{
  "num_hidden_layers": 14,
  "hidden_size": 224,
  "num_attention_heads": 7,
  "lr_head": 0.00906
}
Below are experts of layer 6 (counted from 0) of a mixture-of-experts language model. Rows are named router (the router's row for the expert), up (a neuron's input weights, with its number) and show model dimensions 0-223. Each number is 128 + 32 x the weight over its row's rms, rounded and kept within 0 to 255. Numbers have three digits each.
After each expert's rows: a language model's description of what the expert responds to. This comes from a sample of Wikipedia text that the model never trained on.

# expert 54
router:074072127155107119142093131132116156152137122131136086179177098170149143117125143138107176146093070123192064163083108230143091146142090103096138169128113141174144143091158163152157200109134153105127124169118152132059117115119150136102101096069149173166108124189184059148149089133094182157106133148124084093157047140077074148156079119140095157194203115153131108104107122152084124106116184124155130168148150134157150090137108121088166183091142110075149139163138144133109175098108160117095104104130139096133152165137154165147146101090171148102138113113149110181146105159173107093071148130145117186149082162115147141127122168097139139115093109068067085151106113113081102120124
up6:184101166120178150148129104146156133122151100176109134090135140141146081176115105153138124143141130141168051086073159167052117106113061140102137157178099149127151111123162117138094116103160127115186165155131129114074163191127166065120166131110163145137163153119130117112178019113121132113102100152122208131178149108113127190094148151070175137153096118097170138119125109089099148131142189123115171136100141144155114095111113148090159133134117064110111136104175164119147145078095160155130149142172173084103200159138144160160091141176075143123089169137109103139147135174119107123116144168070065155112052141124092094162139093135052116125134115136159066143091136102161131200112
up7:156094152130094156136126156171154159208141119104144143134064122135148091121168144167098122107132140137159056149211152128059090134182126189115107127181118103101105082116146112144174099143142145163130108143137133122152139123164158112088161095062063122119073183109113093119169144129118158102107089148085119119068067133181098120193109135104164144093130131137111140105138126189125080112168166104137189157130132032125099149160118134104167141148085133083115178128128169105118140150137146158091121094110108111116165136138201137136154135108152146114098178051090131143184045103047132093145108169149139078134091149153108126129128116098183090111157170145168114193133120092136080138137
up8:092101131175120125086048093164142122122075130101105128107118098123130142107093139181117140112162111131118109121132091193133133099139126144108129083112097154135180126099120158179159105104115105102080105130074134120120144140114108128160162169105110142165128180174157097129194107092139193090136118098081137164123152114111100092111186119096117190113138098146158123121172107113142073117111088142238124162116156190109139048195130084078173182132106186112123164131155173179086112084096115120074106087145147098119109136160109176097150096134176123136115098081120167171099120129160156126172138131105120180127115135101114174190126179122180153094096119098071100138122172100050098072082
up9:076127159143057187159167101132091094148118110119138170076184125154134073152063131136142178131092120116165131155148164140161097152149123121148115047111216153139161144139120164133140091087112174170134165065133199127127173167108131135118155109153128127127076135130167139145126084199171114145116143054152115108114113093112048157074105164112143121142142162164147161064141136183136180107102159145094124134117170107133129137160096129170158118118121133172122078152079168147108095096114168136143062142122140197070161112162136127115108083084150060100094155143087094117154102116153087098103167166118153165121156120173084056115129112136175144153153103110123164097121135145127181119185
up10:082135103157141132080137096139118169119135121210153083147123096146130078132070197194064158135141118122137102163099134166162093088159177065128122141054138119119176132110090134154173125123132118067167142074077117139023126123123148107099111158188140093128092100190075079148164119109110134104134145101137113169103151139142111114195139164093111106140087147088125129103148090124139129082089170111122059107113104148181120135123138106163104134115140122132138142075177084135124129178066165091180110149118072121113134191167121144134058084090150107114081136111133132131113185115162178148201147137138203113187129109126077085133134112171119110114153106136096127089160135113143115125161
up11:108132160181144160168134148106109180125134048130198094140189138094160112087097126153119101153095148143168159190132127148140110149103126137134077138123128108171073123121115130161211115083137128134111091099124120080136089145089105127075092121148136082132140142150131122103170129136160148063060193195162140169130085143077116092157130140149125098085120170157099135115088137117131053102149110129175063115115046152089122163109131112157144085142137142108178153097102117113153177167137101131107132141110117028130124109123150088144102110109169166139132059119132145105130160097136204118162097124067147082116122195124090158157087055133127177174093101139080126097142088116110177107145
up12:093093125104092147077096144144103091160085173137148072139150155117171169139037113079168138178218196116137080164180104131169132119090086123100141133120147094126125130052115165119164148129128183132111182171073115109129133152171113180138139154115082111147084131157163179130108151166135117141078169134121111138065114179173099135131193091108105138164173124162123104141115087136175136120119149122097073113156155130164056050123142111141111115131163189139127130156127190140085097147131130119160103136172113041182146115100089116121073160118146132121093133151120150188139097162127164093169127118130119085145120176105061139151140140126130157099122097148087089119191155124119183112113
up13:122127174128093119102091113164110170199119128136097100121118086174123151103154091164151145092149099124119127114167142152120124124113113146125110030173172143139125114096128054166120139097124123114132159173149150108106061156131144133170075099190131142133147163116142150148078140114123123172092109212115093118121076143079204165162163111163163145184145112178114121115121111127146132130108112140123137147094161072151136059168128137126182185117137113114187117179110135108142106097141143131136117111109144207130163093118122150123101189107150075158150151129094219116171184128122111062071091141177104132071082142172157098152122139071112148165159099134121213178156098110075121104082
up14:138126108160124128143088089179118146093110129102080101099120165153177141114067120171119128149133081159129146122143166138236171112105174096172074095109100130154102135085125131147039151099126160163158121158150102146118106167097156095127095068153093125139112130107150108144125080158144166130080224193056123079132105074107124138183151147173127148122133082109106172132125066156114148137166106166170131147131162133124113148122055161146149129041132102105124174120101117175180181117131121189068166088120158078127151108121134183085133097159108134090139168152072153113092150108179181117147176156125127136100165152090093157116180129107146102137082104118121126118153174124103120091138
Description: Mid-word stem pieces

# expert 27
router:149140122128111118143138125132100134106018132067156115095152145124099083094106166156132146176148149175164074119126091192135131109149144112130123119126063138130106131102113147092179140162190099069102126139162132174144146113068138129174091081096133152145109091126126087163129113132133132039134122117095134146147116121067140122080097108121100111148169142097118163130141118135124104154094110163165142096098185120114142109157103166185163113144158120135134097132126153155112061134100128099132125161135148165113174131132090193117151135082136189152220097129195088111158137175121154099153220159096180139093151117186189094127132175070122091103062130109073109131141078178123106104206
up0:174095155150069202109100095176113093109093132125151102111150134059141068149074131154147142082125150133142132135084091124119130083134176212127139086172183117110146178113103111129081141093162102168099130171154102090150083151099142128156144155162140097155125134132160099137109098080102104160203133100083148128074118091149050108098115171086168158056090099048087139131139187099092140104063113144166114178099170126180167085090139109130162112178140126116097117168157090094155136139071145120175129133156100126138125139100089089148146143132125190155154150133196128151162142139144149094115133139139145184114136139142155154124142139148093084086102118164102154042183155090120116143136
up1:124134154126098110102129124153134152165080166112143087161166147137171100089156136124153164123153149100157131167125140102098170143146139144105095161120141115130085139165108077114142147086172082084107140096149146111059190121087139103130146101129161201065149169094103107104212110103106116110092184178082110093176139153063151129162130167112174129145049093082138090168071100128125121149166137136156213060095128099087102060127120116192132118187166059124135111126145183147177167112133149131116118189103132146149121142135132119159159135140141160101103165148121131105121158150119123129105129128123105195051123104076146055111133160106166108102114107123073171151104197068138112129096
up2:113121142081088088100099154106049203135120108128215153088198119209129047190113150130148076163095132171098093134113125095102151122178115142147125152129127098088116096125094095135141138126171101139088130093122104135112129176124172122139068098137188216079144119131131133116169097086144131134116107152099129088172154149110149156104149147120158117137121124140094122048135128128138106142085137165158127069155197146177105179183131156119135111116176060146112174150067158141110118169074107143118112171105158077115147139073075129150116154123087162129165112153142136122179092166195099136160116151184159092126139108188071149116148120131124113107126106116120114104123120069173089140091
up3:096151058070111109126152120196092074098088141136079186157108131120142108115175150138124141189171158109174119098183128149082139183106126068079114169170095118135166144104135163115221160121138124125155141130066086118100124121119148105167185127134081089086095136089152119106161106146133105104125161148121111101144143104113111121118122155164137117125096150135181147101106086148102096177104102126180125125145107170134093137132096069096112108157137179098182154178141136154176192046117159127081125117131169082120161118132207181167107070143102081117115143195158108145173128197136156081161171144102125132144208087137136108124135192151112109155123162125125128099103137113111126107192
up4:120125133121121065071098088199135154136095092126167105099089077125110082136155158119135119096087118176122125131170122146122148103164114138072140112094137130140140141089106086114122136115170121175157125139110116122091111122131134100192070124121115177159141130114068106058188074085152131115142134168120186200085197144160098195125210123131120116144144115158073093124167155175210113052096124120127155113091156069161102114067127161144151084045142116114145104091107114079152123111167162159123155147072158091135152173125112168161143143110112093146132123149093094146162129162126055103120120151153160086130111125168075177133191152150107121155097153160116115119147132151184098142181
up5:155104116093135100139075205107142107114124177096127156083083072141165129142162133140118166087110147153127091202111168139119125163142182210127114111125109181135177133141118114111094118191159125128103135143093127122138127057099098149133070121114111107108133108145113164102135163156092136127095123095189066130088077126106168166186079056138068157123091144168092136144121123165147105181151074101123113098114167094104076223163151194186190167165098124106086074149132149100179154140122120124166124144116123181147204080118067134098106082118156150119103147106102123151100108113108083120116105140119105101100116155132195114152117128194133167117164121088146128122167118101135102125171
up6:147126109129067141152141145132094131117055106147158084159158099152123094117098160157089080144145145194118085119202096094136070136120198185149147147160165125113129099144129122145137122117158074106130153145076115171129154151098131121167136153130132158140079097103085167123102136091174136121135136155085125133167152120145170138081132158085158147082145129092100164161117081166156086108081125107157145164073128118101118178159134175123195111178133173117060095146129188143100105121138182095161111092141120184128155149084110093130141175149076097168127110171147173117162153083101097122168144123084177162141120195138067078152137030106142122145064089084120150083154174127165155111180
up7:122150098110029103137105118141114160089141081124111124110139130122106141156094115111171140098169178161108081115129104114119101158142156121158158112123163150156076127074114160105159156134103112163107155088161092151115172118090177154147162126058090140164191164100070083159132111106145104175110179139192144131159099128108095099122104167135189178144087113138083118131087163127112142105088092045142126122158157151109144149142103093177142092121202117122068110125192142164154113121160133131097113105133138075139148155106105204116102073162079110163144112210091145105136132124099171123219163122159124142076193155148162154111105163157128151162184171128166166108187121174119148102151
up8:114184126090143066152143089189133128137124102110102138173154122074163130093139138148127174153090145116125156136157112143088146099135151187152107131135125174133161132181120084092135154186147157079084127114068109153132104112073099111128119148117136103145100139161109131085114101126126126118082074173113075125162116102093134103139122094117141127098127071073112094186128152114113153133093104186147162131074151096106091102202086155120111106228146119091097155096151209156106126135140160072115118099208114111135117109113157119103135120158162149084131157148085162131143212136152121144140185135156188116174140220152099068143158089147136062151142156180146122114125199115119193149161
Description: Indefinite articles

# expert 59
router:100079134127146203131104127165142130111134123103116166085136101137136171115195139101199128112101101151126082105121129161098139069173106094127132170132160145136104149095137140131178224153134079124080129136097049107110108140114142132111127097124103108143145149147065155120144174108157141095194104122165156131146095105081138090127086151084120146058168118093097128124107147174108136148144134122150056145170168058113118132150101185090104098180158109144142143130130141159128067125214193096144112150138150134111133091158163096085098055125136146133129102180076138124092146183112159132129166130104097129161160140113127093139103126128225061096138156099106163148170189074153086077142
up1:125049158150119118116119100138124054133119138107123120147172150146137142061138169108178099148124128158153128133101099121101082144161129074173146149179077123102131142122101147186173137141076129126145161053143096118155162095088103108083079153083150202157130148117124113193111125128173178155111132186152170168188108202198125114172162089108103114152148134099113102095189118135090091169119093123163101172159167124212153155109113134131121112206140124167142141150103051157152139123144203152140150091094118132094119114160124151126116104144094156084097113123080119082153153143109103148128155096093172119156091101149155065149163139125140087175136143107106098178124192142062095115119
up2:103124144084171159130117159148158110092113126113125100140143122171160123078184136107192114145152138105126111084173113153144123118123117124133086111160060110135122093093149153124085181126084054102187147126123080179149105124155063136121186125137129055135143157101117140168141157130104199138090101140184116124079128192113156143125121157104103143140160115100125084093108130097137084155133141126169117132139153091140087090100135127108088117159084126090135225072147129119113129149155136164128092123152114070156167125164038146131151080161101132113107061121120100096117176161127137059141116058093157159198143072136079165155137130103073145136133155137196096133217154058156138132118
up3:149148135152103107117134092133096095087145158133126143042120142135144082142131101118134097108148162135156129090106104155097079064107153101151096187160139199174090124118112150159150168132080134094075169126173129132152156160069101144155120138164072065075129150113080074143105100160129165165144199135146126132199037161114188136164110172112129160128109123102051072119171129133094120133132100083119155124142153116114152108071108158153151118059170175124104155138148111157173099092102140107115162155130153145179128162080115116074148150147143146158131068142157104121130141155089161147114158087085090115078101136213118132056120129119099176115115163113074130149114168186104145177126
up4:115100153089076146093158103193097148152118110162098065136111149146104133191074134088140134068158106172146145156151091100146198166056079161129101140131108088122076129105154150073161170127066097161112153209143107151117175113112132155194167144143105109096153136135108092131111130132119120160139108114112101090146106174106134098105056156080120142082079147113135128142087159180128144147168091116159130152159111162141102173128112153082119127152123097109109124170107162105174050167116121131125115128152187166093187090129114076118076150179159118137171112150144127096174074161138126164107208129098071160125107188125135101114182144127192082130117080152161123192108104092131105115118
up5:075064119064133114162141074160146149140128125121080177135077063154088111114094156132132135155058131111166133122095145108064118069124136184148168186121156170119156124126176147146187116181152131144117143143140131133071150154135146076145138096167083127149108146162132127122173138164110146123133139159105119082168181106109147104197175099153179146119133142144145156112130118140097145168138186145083118129139087151101086124133120184072112122057099061087143103112114104104134052098140112170165053145140127161179140100081066095092083172135115164156144166107110178097126072147139086134138164144152128133099110171114136118161173086155104148136110102069099157089160142135216120107177
up6:126136085072192163174129107093156129098104155103078170149133108077101139108205134174118138139153129128121152120112158107145138071149152172182080184146125134113132201142142142150144082108138124157151139176181115085111137122157132146074134135058168120104167109140159114154187139139156103167092140118156143134107098098114121188061113111166118136092116115092116072119145099117103142088178089131130110114197129154159105073122130167166136183186100161129115145143188129129192118174186213109103137130161163164137121136164141119148095131109114103126081157104124107108123032163122152098128109090126072129081100096104120071078175107166179118086142113058135147133132088104162096071157
up7:129087155185080125145081127207118139129081158143101083161101079099131167146178154150112118125107125151148163131124085171121125139136147162137154094105099142081085163144113125175119154084122139134143125179091067145139144133079128149121119072103151126125145122049099101128106150141094082186169113173121102134092110126124070164189168087098136145129103135115085122114153193143131128108200118105125112143182100103054124111087148142105094186197142138097083126189138155147101104122173128059110143115174104100103178130134096189144145100131116124157199063128134140090110151109106159146123191089099141050133125192050117103172100195129121099136120178110136136133136177177140144114134
up8:076147147092091094124174098184178127135084146183155142128182140207141118095124146096137157104143071133152187116215145074072142177151163094128123206128148137152126174136116124077152143108146095151075151082110114143114150215149110095178067108143172154103108122147110122132163187128130164123094116118123177095132093154119109169111187118099147180119143114164144108168078014121118155146136072083140146121186129158095094132130120173057129126155075104170095136070066116158108112106144172137122090125120139118141164081122116115062095117164120133151113136117117135125178140108134082144136158126138105131123136139093176101158166141072128092091120144120132100114189089132156129125106
up9:072125126090134179164190119149172166120080119139166131122095097113103140143191151139127113130129163085170109160100151120165126183124065117064123137146183098149097102151153169208148131124084136168130101140099107094115171171067131168106155121141101087108102157152046098162100122142178109134115126187115147137107198099075125130175115143142080127117146126193160168083184093081119121169144132118122104186146184130105176121103132156142082150095091125158172071124180143127165081101135145092107109126128101133095146147142112078172145150143171126198165126164162117145111109105069150050167157140098113160104139141139051144101183109097170150116113135104160115085149180162141096143098
Description: Verb-following prepositions

# expert 37
router:138121099077140126158165122104160109168098136099167104130110137098135150132139146136153158127088101127160111118009139186107115120142136133138129111121083130129139123107134219127138195164164177095167139161147123147160113132134086126047127121022148107199119165129167067101128102124126140070109119109160088087090137149131135152172090108164160063255130125123119103136111165136104115091127168119122148096119155145139163111112095145106139129117143098125161084113121128136156125131197136105135113132131210149101128141166140142130176129090132110139124068111195098142112136177159093124056196105156114128134132109176211127101105147120106098069120103135073101135180124121130079173119
up2:144129135161087114088170144153081135109165118104177131152145072104100174167128181129121194116109120174155093101113102139145118167129123116163205107196099128104122155054151204157197137135173095182144203147097146102126175101123106132120143167167095188177066105111121154089140067131146116076150155145127095121145105139150157147101131145113134054161148160125183090081134153136111132110122109140159142077125150139147131133111134108146091159114101167095116149131110187132139087093082111134150082129149117182150145191076138111074102212077159066149070187109122087111151100166066176117143117056156155103158159110105092096100153111132107128113115146096152106100163110104107134128129
up3:143132071136135129116104099132157120150121171168121175067081080137087110108070094118120098095119112096150133133174188109158121115096142179174133063142105139143100162102126095094143088127113104137088145119183170112071115114110161144159087123138095130215121079158130138147098086116141135076104157083138178089141108171124123091132125092090149122171205176091134096136156165105167108163105123122163097074131122142170082135101103142113143115130143197152144133133139159040201116079059142134112138081141092116180156151166120081157101121129079087156179126132125134088122191068090113106108148077156098125190124153128153143178109136200067156164121151073182135141098151110133142125113
up4:153116084142105099106100104070119163153088110160149188128130173128143126083176116134147075179105092181139089134074159149123124096136135115140160127132096090134056148134112185155112115132157145067114157141140059146125159169154116113172117154112091127178141103121152149125171071105090149115165173147184083187134135054098162137103119122138147138177097126126128128178152142172193101130174185079161131120158150158154137130147136080118143142099103067153111132138119106120144131068201087108155094092137203150110087154158148142126071146116124137155168079105157101076112107120105084058135132091130148140121096178185102187178147112149137099024129107132158186184091146131119105133123
up5:139108124156109106122202157098148115156138095063154125156118157195094170084194152121109169135097106162056137131070118147147099113105143168082118097093183117111158146131189162098106121159161143135178168124152128119147135138138104091095058142103126096180123149140133085080159113053128111118091138149046099109181156165146080134124192102107105135117087173153104129102146134127111091047157129135125144148133117101148047134110115076116105181119177145121163151153141112128119092150127127102101110119125201192149100095132130174130128163104101149172152094158118103097153137109109141096057125150157105073179089128092174077124120093140188099121113087081159045135166138148122107126174
up6:145113086082105133104097077162146123199114224100067180198133136090172085178127098145152057153148103129115101119155108118168142144107088196154152089151117133100102172152117161167147154105129086110133127091164136135171121145131115109163119079134165148116136142124087179106124122094096195147112172174108119148141122130117113119125116119124175122148103180096088170094087132165096075157074126072115052096162134164185158144110126173130128139148123111086161118122093109092087095120115163097095097164102144143166151147164122107127140134105106188032115166098115124117118139133106050106098106157196086140059120145124106192082149106092162160116118128130150185097134124078149119093162
up7:125165148101101109050132129153163175101114152166156190092102061088110115115188075108105117092153119130172127136206124126146132157089112153129100077091100159115153090097175125150152206145120126100155129146144143182081162129091137120126129100099118179143107152190102119090149133122117191091120128133119120103118087132127126066122084112119181153159120160168097171158152126131092181108162155145099103094110108130125094108188106172154091106131109144181116140160129116137156072103140158112167109107134151166114138087124143181127125073117118075153140058159068117190155113115154151155160190158170093135079111126148128170161100143158209060111160093047138107152154138118174147188076
up8:105179085115145148149141141109180123145147183098176119155162149118123114111106138106148105091120154171166094185152194077143058143146128125150136091081080133150149143119176142163147165139194121161097150183092075156101175111125100111088189127117115110158144098192089131175168136067115138155161097122145106092116097104105096100115106111145110154164169078101092089153084095172110124127065102199195153115172075131141126105144091128104146097150071132140111132179125128117131139140123143084096150094133084155168135092101187090124131124099040154159136122162156130135161149141101123118145086118125145069073102111238128130161151125143161168096068160135112085126176107123115152101066
up9:134157095156164169190155124119084107205096146128226161129049136149082162121116115061149106085102110161138100108112171125147100153125140177132104097122112136128132184156135120139173146132167084114070111086124159105080148169119148155100176140092097070105105099118053154107129086140138133156126158135135124169075162126176123111166074119162132132172056120116129097134042166133171105105091145131120143181127107133119149112133117106130150161104117122136077143115152152117112136087146129118136092084144147100160131121148094181102166141068147036121116135138125129197149134107131088091147158084122171118077075141152081164127051151118129234153129139084135132149108091129085161163131
up10:157137164147125117099122161134100151221124072105090114111117126083115045161146103120143171112104087092204153119141142114138097136085207190108125039114126123147122091118115112141142142127181157142052156108113066182128168145185139127127149143071085126160092136180101131097151123058107158201108164044082077163117110138115134118132123118170139141175138091070125115098123135199064066117164141123135141104149143103156081138115155131109067124159127141129144120136104178114112122158157140118099142093123130120090158144106094096139141140129118122168106149087137102209155059081134182178131170081130138123125147163141132121107095192132088125126110098142116083165121149167115123108089
Description: Foreign name endings

# expert 10
router:130154144119149106166156129099134128127109132118130120134141129125120160119133133127131166148084144150141124119044106179086069131125130114136131146135057140159126126112114158114146178127189140097194130156183189116150097131125120177032121125094195132145146138081220112151123123120130132071161118098148112059117115127129105149123071099162088054225217127125122129141107121132115128094114169121134144094127142131070159099093102142104136144144138122153140082119126124128138115134195110120133124129137152115087130118105145136125166131109137163125136088105238096127084123221151112126051166139139146188163134105133237161103089150120115095077112120154109169123147104122148042159125
up0:125176092121143132194123140169157145100160109069073084150111105090161117078055106128127057103102128118187146169133104052106111150134170152143115167076173149123128171185120151158165138201115097100201151185153109091155158074171117150137183153147149157078155120157093118124164139129153125109140195071099149111142157112119080108164167124075122126137154113121119131148127133132099136121133143170081069074141139171093185083119121144178161101134130122128118132148107127080116133169157133153120108070186151147137149127088157147076127085123126136124190146109052101166093157112096089123131131103105139129110096106138075120174107091113201159090136125129156106153182083104108204135170
up1:098115099123071192100070105107084162064091172087112096107133137118059132094148103131123111124109081088153160092179156152079163152158064147099128118061139136096150124137128155175140174127102110168154175104143110165135107114166138212180109089155196062094146164125116153138085095142116126156076124088140100078120116175078169119101101108081129122126124111029144110134113082165107078108121114117131076211155149091134121174161098148134157105141128147110095175108130167129067108141098133102139104142182104098125118111199163153093109149129177139098153153150125177165140155141132131134155164140164131106069126142101096061103122147120152164041117137124139108147132164162162130136148
up2:094108135148135128161188150133110124120135125102075149130093133129165147086088156143185109104147123152050126173076119120142102097138130101110145212146216116075149195142127094144158101147102185106142144127115098141109106130093133117131159100151150089097126138132082104084090118137159113168140195123065143079150148126174126096163096128050134077136181106098134129130108166160127150108075118179174147126121152168189123107151156119045155103111168153123087094139119147094063153111139171103148169091136175136053064148080128107081090168099160067118129147192111115086136096147183137106123118104155113141105163149119065097132113112098143116138126148066151090065089134130087168152152
up3:118114091104136114114142118134172142145165097155128144125141133111161159136132145167175124164140126155176157177122143172160131135126065148092134118148099147127157217141124133144109140184100141146165124099161140157096155168129093200160086201145082116207130087177120090137146110066111066126137115150086133093088147145084122149113142094146073101081128118093043070147173120150108091121138088087140141120147121130129192078150123116074056110079158125174151134116129158135142064138143152104123096169181111111166102130141081154171125119100093197077088145112153109125166170134098069089107152139095142101156138139083130151103160090137118143136045128157129211112071130110123111169058
up4:095126162141100160143122137177161144088115083103124128176084151110123109119183132162183089152131126189172117157125119164165072103141118134159083101120152139148128141095112031144137156158142123124134118116147107152128153165091115089153084136147086093099114133096101150115094128129164142190097128161151182086113126117088104179106158173091070142166137089142118126095124133197175161126125090137165104136115041100103105165125146126114061082077145100178165157082134108149077113142077164118139087184105110145155180179107119064142123163138155156166108164141155144163131051117070112113120127199118108091155078199117078195139157136181160155172105127117179176119112099138131172147143
up5:130106046169107090062148176156168110119057106142114081048142188144128133132090176062129102129113132125115186178089162066110144194151157170134096189185181100134097137153132106164124172165130103128146097140110103140161111131120150092156099137103145116160155164133150090143156126141162121095107163115104146142094141119090108121140136099160152099138142101091136132146107116118180184123149127127112122143122133154063098129112123136160154143152120127123113200096049145082171149195120139141134152135150087036155147111110189147153163100114155135150158136172096152112092112206130130140123114102108074102056151183058066121123039115138124117143108108147143102176112126102081147117151
up6:144166151141114129098088101145163162075132103109123129152163103113133125164093127107027172097144110108137127153140117104112126087143087143095146091117147139121158154130140098158174181128143057106152130106171107208160132117113143098137126137105180113140163141083162121091150100098094139139124143059065194129164091078078082174120139147118116118129134161083102163116104066086162099113088119082176105156164070143086199144157151196123103103130130122108094125091139135085123126157154158105076090157155174155145165147158114150113128086111143124079177176165115139178156118119157165069124115086141098147146110178121114161075092076120093148138100083200178145138137166107222123183102
up7:162104087123132151134073186143204075112162139114140120116103144045154124130149123100045095058074132107185196145120177109114139114156096084099147102067113148122141124062134113122124132170145096103178148136155113182171152171073144159114136179105155124122111161133133088154103131108077130071160114162086145129149095119123105162039110107123118138126164158114106123093113115130154078111101127118184146125121144136142244115170153117084056114116171123103073126092101127114158135185157089135135122138148117184083100177158116113124105136034140062143111122153174153161138152087140141109122109104072117131182107181135130154108132111148156119142107087126095142131108097069123115149123
up8:087172073164158107115146165133103199181181116151152134172144111126094073110146130157101151081156130149107142147089133121174027088194045106120148117115142173130134176156156134139119131176112107181096143103124106168129139144185094042050071147135181172166204127155143080164098192089096105142161162105080158112094108116162164092114140183117096126177158130143063120109086123164135150117084100130147151106121134132089078196144141096114132114110099147139094107129118117050177141096103182068143148097118164097115124098089136135146103097151121178128193142149099133102098115082156147136114129122116152117119156109132172120141125151146132114128144086122104145099136156095115148072108
Description: Capitalized title nouns

# expert 33
router:112100123094138126123121161124148160162093138139160042090076076111136120105165156126188147187114117149157069186011102146074115156135124173145133096093142149141127131127104137097094110179144144110123111095147134156118047115126151124106151097121110116164118067155193119132116106121140132081141132101115142108077116120224135091179127117167089111173110107136119111135117129141092162086058113128137130118143150185112103110161155171113132066178123194139139098166085089144146036159188142130139109160164192132098182122125122121119170088109172115165116109105173105126148166155177135118094130152166167168081143203142155124094080125123133101141132085138115141119133154089079124089178
up0:128088104150145105043079167142162106101147191141112128095122090102126117132087085100114143167169119117179152160159075106118151154136092111145136089139128127102084130108111088116156101168106207065092137140109131144091024169224150126075109101097092115155121197180131144147131084118179164094132064169140113138158089170168189136145152125177140142129166117159124116131141175102130119124158093144130129128172139098072130137142105116124073072184098096172072156168123161087164123110125097091113166158112142160142140110142139157089136166116171070142105113083104158104105160134158172128153095108096186066081083175149141116092122171098135155148098111121159146144098123085169105161123
up1:117102089072100115162063195143082116143165192091112188129096140112136135139117140141123113182141132154120065079164173086151181125156087134080109152146123165103158161193136112122170184110133171087109109129162100119110109157147160154080141107121123135181137126151086107125097113169106153148124109122079159172120140115149103121110099165145075167151094087147120209140146107121062160125204176079113131162111124196091143093154106094137091159107136101133149154119095106155147108084139158121130119094135204124156161122139125131136138129110133180087087119091075073172086108045094175133132127159131118121180149179152142175090113116158079123107149127100105173114073096083094147160048
up2:114144086093133122152132143107139126088086180139149113157100087175119069168180140151121151198158126132154099093148133156113091134183107145099103153117069187109133130142115138108066152137107144106151046070121080136192143119123110136162152106116169094135123122124146116140126091127168144154126190188155135169121146096104149101209134116131134096121145106082079118102127152147108120127065091139149145117064124090135154116129154131122117097153101144109090188191109064120084096161092187100128159118149106082079170136080118137139131109120183160148148203134057141122053114122065075113118154103167086119095136148178130061116172082126135140130182094118088203094071114138107111090111
up3:144152134132110127130100110134136089128146095120137121131133176112152113103110176142161175155120184104112110133106112114197145121174109180081135131106149052142154154133066134163116135091112139128151160135126101080115154153080106071065094114088148169125166090155141144090149137096081131118118122140089195126077127143128074116135093126108071118088113117152128135147147147129124122108083167146155064152084192182103164152183106176125108136123164112116118124176144119175112127106107103091121129188172126182114169142158071175112126156163173069125079054169103098166169180062089124084088080167170147189084162079125108143134093100151158210174142090130175127072129189112149130144148
up4:151147081156164116114175160135110078105091152141109076129166084132130109130117181139129081117118119201144134097084132143102080154125137098094068179147199150065144177153198156147076062162144123073126082153134114140119075150154120146107141132085135155145173123159135140129133077090120082178096150139142139167128153116188084067155164053132163129084066165115136121106099134172142141084096116117150146153122125119121129105172164178150182059224122094131084098152137146121117107111177132131090114080143143139136181125117143108100104107148120156142171162124132164079142142126125092156170112183129137095129143176134091118152135031172121134170140165170062137119168167108111165130154
up5:162137152126160116137133144184101125112103125144081121125086135141142114163140147089097169190085146176178135101056126115092098117120097114144132056090142102079094124130117125057085106152144122071116172097160118165190065133134195112153132163055149084132104113087140136096126123156101145173074211133126181143091082117149151093102105145039096162137167128211118104136146142160114157141131108065158153116108100163131146140136105110178145068106179167133112184108124128149174123116157158158170090120135175091143193135134115097153126109124153101154100112143137147124147136117171151098153113096166114167147155155112116145063123183168103115137132077156165206124161174111091103059140
up6:123158175087121098159084103132183111120125158070144135171130124190185162112106128118100165116150083057149085149103148163095138118101134195131090085136144083093078095137138102204134112085140102163114211104108088190090139098139093117111152080124179124155103098158157134172132102149098106145125149125099110106140109119116155111139140076145076112120086077131133104121116094081147126177083145115095169174086184148148122128110163203148139107091116114141112130073112122121134195132074084118166102139101099103150157137112144129156163173123122077116155166058069090139150115122136162111147076146138109119047195173150177156071123139121115171154177118077183142169092138114137101169101
up7:164148142107146155141159118125109132123101071143143092114156086127155129201178161125095118090150131143153117154085082137138148166086148124196130044101142115175097082104113132124072156115096140098093108107202127124127097250080151113045177108117151161101113179127136144114105118073089071113077115123120114130096100172149083133118167128112156206149132108176120092033102133116125145129091163158081096111107100146058058172152124166177108085122128134116160087142107173143131094098163129133185197090125105127152170134155133142149150127139104096119111159130118126098145160184121118123096100108134131087147138097126165151099143150121171225128164122079101132135123146133146144140138
up8:121092097090114154123129127109132157126130105179132083135094117166134141122150152130171137131139147101187078139081108127134140170133158142107121133125120091118158137126103088098140125154139109174186123100086092104097134076205219093099122131169139127123108156090149107097123153056152099143090129159130164129145146126104142119146155134106096125150138108168125097133104088143174096128093201062146152140109128145110084117204168188156154120139215193154085165170096159155159125177177102060089135096183081109094152146121143147144101132138098096165178080098121102100119124155108165065149110116146131162140102166176080101203109121117143182154162106031189093094132155133120131056120
Description: Word-initial single letters